From a checkpoint of a small mixture-of-experts model trained on Wikipedia.
Size: 9 layers, width 384, 34.8M parameters.
Below are experts of layer 3 (counted from 0) of a mixture-of-experts language model. Rows are named router (the router's row for the expert), gate (a neuron's input weights, with its number), up (a neuron's input weights, with its number) and show model dimensions 192-287. Each number is 200 + 20 x the weight over its row's rms, rounded and kept within 0 to 999.
Before each expert's rows: a language model's description of what the expert responds to. This comes from a sample of Wikipedia text that the model never trained on.

# expert 9
It responds to: Biography career verbs. Verbs and function words in biographies after He or she, e.g. joined, served, appeared, worked, plus of, to, by.
router,209,149,191,192,202,215,205,213,173,225,181,183,182,174,196,227,182,210,207,180,165,227,215,204,238,178,187,210,165,208,192,245,202,198,179,208,192,179,207,213,182,242,223,154,206,188,203,197,188,166,175,201,175,239,194,186,228,183,188,196,220,198,175,220,214,202,181,201,211,205,205,234,225,209,187,209,222,157,190,176,223,200,176,198,187,187,169,181,209,206,198,172,199,158,219,174
gate0,194,180,189,189,208,184,221,151,218,225,191,182,205,190,214,240,225,186,236,174,181,225,210,187,173,193,212,171,179,211,225,214,176,196,173,198,203,199,217,201,203,197,186,179,219,196,209,200,164,148,175,191,202,222,176,209,195,207,194,209,200,198,209,217,237,212,198,170,245,206,174,232,173,217,220,152,226,201,208,189,183,191,215,183,158,231,166,237,231,194,195,194,216,182,206,181
up0,196,189,182,199,176,195,248,150,231,208,202,164,224,196,204,243,213,184,240,179,180,213,199,190,180,199,213,173,180,206,236,219,182,201,197,184,210,187,223,192,194,213,173,188,198,214,215,187,187,193,182,179,232,223,187,220,202,214,188,213,188,211,205,206,220,208,194,186,224,190,183,236,162,211,234,161,222,208,202,186,177,206,206,187,174,219,166,246,226,182,208,210,226,173,186,181
gate1,200,199,173,205,236,189,203,204,215,194,208,178,176,189,183,202,192,220,220,171,201,182,184,213,201,196,181,221,200,169,184,206,208,207,191,206,192,209,215,214,184,193,201,191,217,204,192,228,184,201,185,202,209,164,175,195,209,221,197,183,203,195,195,205,173,215,218,193,205,231,226,238,207,215,168,189,231,196,198,226,174,209,188,221,201,189,197,177,243,228,209,210,204,201,189,186
up1,192,195,199,204,211,238,191,164,190,177,160,205,203,192,198,199,235,189,209,232,207,207,190,180,205,205,229,206,193,197,221,174,161,211,177,179,199,220,199,206,215,198,238,198,212,198,235,176,191,193,209,187,168,218,210,195,213,189,205,232,196,198,211,191,194,194,176,178,232,188,178,183,199,194,205,232,159,181,177,185,208,184,196,187,176,200,197,262,175,187,167,165,174,209,197,178
gate2,224,189,195,182,208,173,193,208,213,174,199,206,228,202,189,181,191,201,186,184,192,198,201,173,221,179,211,206,159,208,211,210,190,210,210,218,182,152,269,206,226,213,246,207,196,206,197,233,199,222,215,172,183,193,178,184,212,190,223,211,204,219,184,170,196,185,216,213,183,207,231,223,198,204,213,184,178,193,243,219,194,230,190,213,180,200,200,209,199,207,193,218,219,215,218,204
up2,188,198,216,212,195,230,201,196,157,221,196,196,177,203,206,233,220,189,234,204,202,203,193,210,194,220,189,173,241,194,193,193,211,193,195,186,216,237,156,213,159,197,168,195,206,192,211,188,189,190,177,219,227,172,199,203,200,198,192,186,212,171,226,221,194,233,186,180,226,197,173,155,194,189,202,211,200,206,172,181,205,162,215,194,238,203,192,183,187,193,219,179,179,188,174,186
gate3,215,206,204,189,204,217,202,210,198,229,200,212,219,177,203,211,209,237,252,201,202,206,173,204,207,181,174,216,163,188,191,206,193,195,215,198,203,183,211,216,185,216,202,198,233,206,178,211,216,211,194,188,195,221,189,197,198,244,176,206,191,187,208,185,197,197,208,204,215,221,202,205,220,231,211,206,168,215,179,215,229,206,192,193,214,186,184,170,264,197,186,183,205,193,177,211
up3,201,168,171,191,192,175,155,184,186,173,184,220,210,195,215,184,191,157,254,221,185,184,196,183,204,202,184,212,175,197,199,213,204,206,188,219,187,174,163,217,231,203,212,188,179,193,158,207,200,184,226,189,207,203,214,203,190,201,185,221,204,175,174,200,194,189,169,185,200,199,218,215,230,186,192,216,202,211,197,202,173,207,199,191,173,210,242,239,244,180,183,185,205,209,185,179
gate4,221,182,187,238,219,205,203,167,227,193,201,241,223,214,181,180,214,204,206,194,201,198,162,199,211,188,181,216,222,187,193,185,172,206,223,213,198,223,232,169,188,178,228,200,191,189,153,178,213,232,189,199,192,197,171,198,241,227,236,161,203,190,176,175,227,215,214,221,189,228,217,161,225,222,183,191,215,196,207,203,221,215,193,190,187,173,229,190,226,208,199,206,199,183,175,219
up4,219,178,202,249,214,199,221,171,217,204,191,238,222,212,179,185,198,212,196,191,200,181,191,203,200,174,180,215,225,181,201,183,192,207,205,213,195,215,230,160,192,184,221,206,204,186,160,198,208,226,190,210,178,194,177,204,236,225,244,158,206,197,177,187,205,208,212,213,177,219,217,181,230,219,191,199,217,187,221,193,230,210,182,188,183,168,221,210,228,207,206,197,202,187,167,222

# expert 8
It responds to: Film and entertainment context. Words in passages about films, TV series and actors, such as direct, action, screened, box office, and birth-list entries.
router,207,192,200,179,199,179,192,204,184,217,174,162,196,180,201,219,191,210,196,208,202,245,196,212,176,175,209,227,172,175,200,203,184,229,156,194,206,208,182,186,159,210,199,185,223,177,185,220,171,195,195,165,184,222,247,194,230,194,201,173,220,175,165,195,214,167,136,197,216,216,206,192,197,201,174,179,224,196,189,197,225,212,186,178,191,192,191,210,216,223,206,184,221,206,205,173
gate0,188,186,199,225,204,172,166,175,138,212,183,249,199,197,207,229,169,187,210,200,188,165,216,212,154,194,170,205,195,216,175,192,229,225,201,207,205,191,218,187,221,239,144,196,194,199,176,203,212,176,170,203,218,216,206,196,182,197,193,188,179,194,200,173,201,183,186,200,194,215,194,196,204,161,196,215,216,163,200,249,183,201,185,230,200,216,218,209,170,233,190,193,214,179,190,192
up0,197,179,249,178,198,189,224,179,201,202,233,191,203,234,202,199,221,210,187,238,202,154,251,203,179,200,199,192,185,228,185,196,207,201,192,210,181,201,213,174,215,199,188,203,178,183,223,151,219,205,193,185,224,213,197,193,187,197,200,180,197,199,206,196,155,167,151,186,191,191,175,189,176,178,209,192,164,221,199,212,191,187,205,233,196,185,183,194,202,198,224,218,201,196,170,224
gate1,189,196,223,202,181,206,227,212,193,187,164,192,182,156,190,195,181,205,196,186,166,206,202,165,208,181,250,220,192,161,183,213,199,200,244,177,188,229,209,186,231,160,200,186,218,213,188,196,199,185,178,200,188,223,244,178,202,220,214,196,192,187,189,189,129,186,181,184,231,209,209,189,213,172,215,243,226,183,182,203,205,209,183,209,167,197,169,216,231,236,187,193,214,215,191,193
up1,236,202,180,229,207,212,180,206,223,222,233,214,204,238,203,189,228,191,188,194,197,206,185,220,176,224,167,171,212,215,203,218,195,190,174,231,199,174,195,224,176,213,208,194,205,202,210,200,193,211,216,221,208,169,140,199,209,182,196,224,223,214,186,189,246,224,233,228,197,203,200,222,201,216,189,187,185,215,234,206,201,206,207,196,228,218,217,194,168,163,208,212,180,192,235,209
gate2,247,220,196,150,164,189,205,187,193,182,193,163,211,234,178,213,201,228,171,218,192,206,200,182,216,204,193,241,170,179,200,215,195,213,216,165,183,187,187,215,218,191,222,201,191,179,204,202,189,180,171,186,191,214,223,197,189,189,183,177,193,203,196,207,188,207,153,189,213,206,196,215,183,187,226,194,178,183,214,229,159,193,228,238,199,217,199,223,215,198,213,191,232,186,193,199
up2,198,174,220,208,225,227,186,202,236,200,206,198,196,193,198,186,185,211,158,193,173,178,187,171,160,175,171,187,196,198,177,231,218,199,191,191,219,178,247,221,228,237,156,212,236,193,184,165,223,221,174,186,182,169,205,193,210,250,186,181,228,206,199,212,216,169,174,176,222,206,208,209,214,199,210,230,166,200,161,220,171,217,197,241,230,232,178,203,214,235,189,200,193,213,225,188
gate3,184,210,195,261,188,176,195,197,191,233,189,226,176,207,240,223,210,183,212,192,192,248,188,196,202,204,211,209,170,192,217,194,216,211,207,170,216,204,194,218,200,240,165,195,206,184,178,184,190,193,196,187,191,180,201,193,193,180,168,232,170,193,187,220,197,201,178,189,168,210,219,222,250,151,177,233,214,184,184,174,193,201,179,211,195,211,173,166,217,147,212,190,165,219,241,220
up3,220,169,157,197,191,197,210,215,232,192,206,215,201,199,216,214,205,196,179,168,170,180,194,157,165,179,163,214,211,202,186,250,189,187,206,184,166,196,198,172,178,211,186,185,216,171,182,196,198,199,183,202,223,217,176,199,202,227,228,162,225,203,173,217,191,191,187,183,179,231,218,185,190,183,202,218,202,195,184,216,216,209,208,197,235,202,213,203,226,180,229,209,180,177,216,196
gate4,207,189,198,212,187,167,164,155,203,222,211,221,188,203,188,190,236,187,215,187,203,194,212,213,204,206,238,213,214,174,189,191,200,199,180,184,189,165,184,212,220,204,194,198,196,161,192,194,230,181,204,164,197,172,215,215,210,246,195,172,207,219,198,204,220,193,199,196,224,197,187,233,210,181,199,224,224,172,243,185,191,223,199,178,177,205,203,208,214,169,200,188,179,178,193,196
up4,205,190,198,214,194,184,199,157,250,171,169,184,197,230,177,204,250,180,191,196,210,244,205,175,179,202,256,223,181,180,205,208,187,184,227,187,181,190,188,193,213,155,205,201,197,194,194,217,216,200,199,179,186,153,185,216,197,201,177,212,159,218,203,237,204,188,181,178,156,176,208,207,202,185,170,196,244,180,209,209,161,202,204,222,182,232,217,217,201,177,207,180,185,212,175,212

# expert 14
It responds to: Coordinates and infobox data. Coordinate symbols, Time zone labels and numbers in settlement infoboxes and statistics tables, such as °N, zone, km, decimal points.
router,235,182,219,193,185,184,182,208,180,198,168,199,157,188,208,205,177,200,228,204,188,233,237,172,160,173,194,213,161,172,190,181,166,218,188,194,189,228,188,188,215,202,207,186,224,194,198,212,204,212,213,219,182,175,219,163,230,199,220,194,199,189,178,200,177,182,165,204,223,219,212,227,219,167,198,211,191,211,204,195,199,232,181,212,199,219,178,189,220,213,211,193,190,188,219,210
gate0,228,208,189,213,203,197,217,169,202,189,219,208,235,235,193,171,189,186,204,192,184,213,194,192,184,163,211,234,179,200,176,166,179,217,219,248,201,183,201,215,225,175,195,174,181,179,224,186,178,152,172,180,188,231,216,233,220,196,202,178,221,192,207,199,174,192,192,198,194,168,194,193,221,172,186,208,205,171,195,184,205,189,195,190,239,213,207,207,166,209,151,156,260,206,209,169
up0,217,180,194,196,183,248,209,176,197,214,156,167,190,188,179,217,185,241,180,178,203,189,221,209,188,196,207,203,192,203,190,208,173,203,167,176,157,168,217,194,163,201,217,170,230,161,211,202,184,187,162,225,180,232,197,178,212,205,205,184,218,176,203,227,181,239,210,183,219,182,194,199,179,192,215,176,221,177,227,184,200,228,201,198,184,173,193,193,200,207,220,202,201,215,216,210
gate1,179,182,188,226,179,183,184,185,174,218,205,207,194,192,209,201,166,205,216,192,178,181,237,202,174,198,208,208,220,190,213,192,199,205,174,165,198,200,184,205,225,177,218,190,186,188,199,170,197,195,213,188,208,209,217,174,217,218,204,217,204,221,220,226,173,152,203,147,174,186,157,205,217,190,203,228,190,214,194,184,167,227,201,187,182,220,191,191,199,202,205,207,196,217,207,191
up1,206,195,195,217,185,175,220,192,200,185,193,221,210,204,189,218,185,210,206,182,178,174,204,200,170,217,193,185,199,221,208,195,198,210,195,200,222,216,202,196,233,242,194,197,179,214,202,161,238,211,180,187,213,190,229,194,224,212,231,198,199,209,203,198,189,201,159,176,203,188,188,211,212,195,208,260,169,166,172,211,216,166,211,163,215,204,147,175,184,214,209,222,249,202,189,196
gate2,167,199,218,222,228,216,213,174,191,187,194,240,211,213,146,183,234,208,171,163,180,182,196,195,218,168,202,207,182,200,212,209,195,183,196,203,204,208,196,215,187,204,233,190,222,198,189,207,207,187,182,186,221,201,219,174,215,197,178,210,180,216,195,169,185,209,265,183,211,208,227,194,197,210,183,199,177,186,199,189,252,208,210,207,198,209,211,205,193,195,214,221,233,210,232,182
up2,242,188,166,191,185,190,180,202,181,200,212,188,177,216,210,192,178,186,225,242,202,205,228,195,176,224,189,196,196,221,194,202,211,207,207,163,184,201,204,200,244,232,157,202,203,193,206,187,208,214,216,197,203,192,189,210,184,209,190,188,226,184,184,209,191,169,118,217,210,196,180,188,195,174,205,195,239,221,228,230,154,170,191,201,186,222,211,199,216,201,211,192,178,222,166,215
gate3,176,174,202,157,185,221,187,172,200,206,182,158,206,227,187,186,204,208,178,194,175,197,217,226,199,204,218,199,212,195,181,204,190,219,197,158,193,177,204,226,198,219,210,194,193,197,208,220,214,181,199,154,234,221,205,187,184,195,184,194,174,208,191,149,201,252,221,217,273,197,182,196,192,205,196,189,190,207,199,224,238,212,241,210,222,221,240,201,212,211,216,216,199,166,212,212
up3,161,190,187,197,211,213,181,206,193,223,192,202,191,212,195,177,170,211,200,213,206,193,200,239,200,211,205,181,201,222,216,203,144,215,203,206,203,179,192,222,194,221,217,180,194,216,228,212,200,188,217,135,251,235,196,175,200,196,206,202,164,222,182,188,178,218,234,223,223,198,171,229,203,223,204,158,182,205,188,212,212,219,203,192,216,234,207,188,205,189,193,217,217,178,243,210
gate4,189,194,176,181,179,200,195,223,216,260,210,199,218,189,182,198,206,195,201,210,179,212,219,176,181,203,199,202,166,168,216,211,191,202,216,210,206,182,172,169,201,194,208,205,182,169,191,202,204,176,210,189,197,187,178,170,166,188,210,207,214,166,189,180,220,207,194,189,227,200,209,195,205,210,208,221,187,167,214,198,211,182,196,219,223,192,171,246,207,198,219,171,200,209,221,193
up4,226,176,177,220,181,210,215,210,199,262,176,192,223,191,172,181,218,216,200,189,185,242,213,185,179,168,171,216,180,183,223,165,210,200,206,210,217,155,187,209,222,195,200,186,188,189,159,200,180,186,180,202,195,189,184,171,166,190,193,223,207,198,202,169,195,215,187,232,195,198,195,208,199,200,189,164,170,154,207,216,208,203,162,227,217,166,201,215,204,207,212,163,197,181,211,187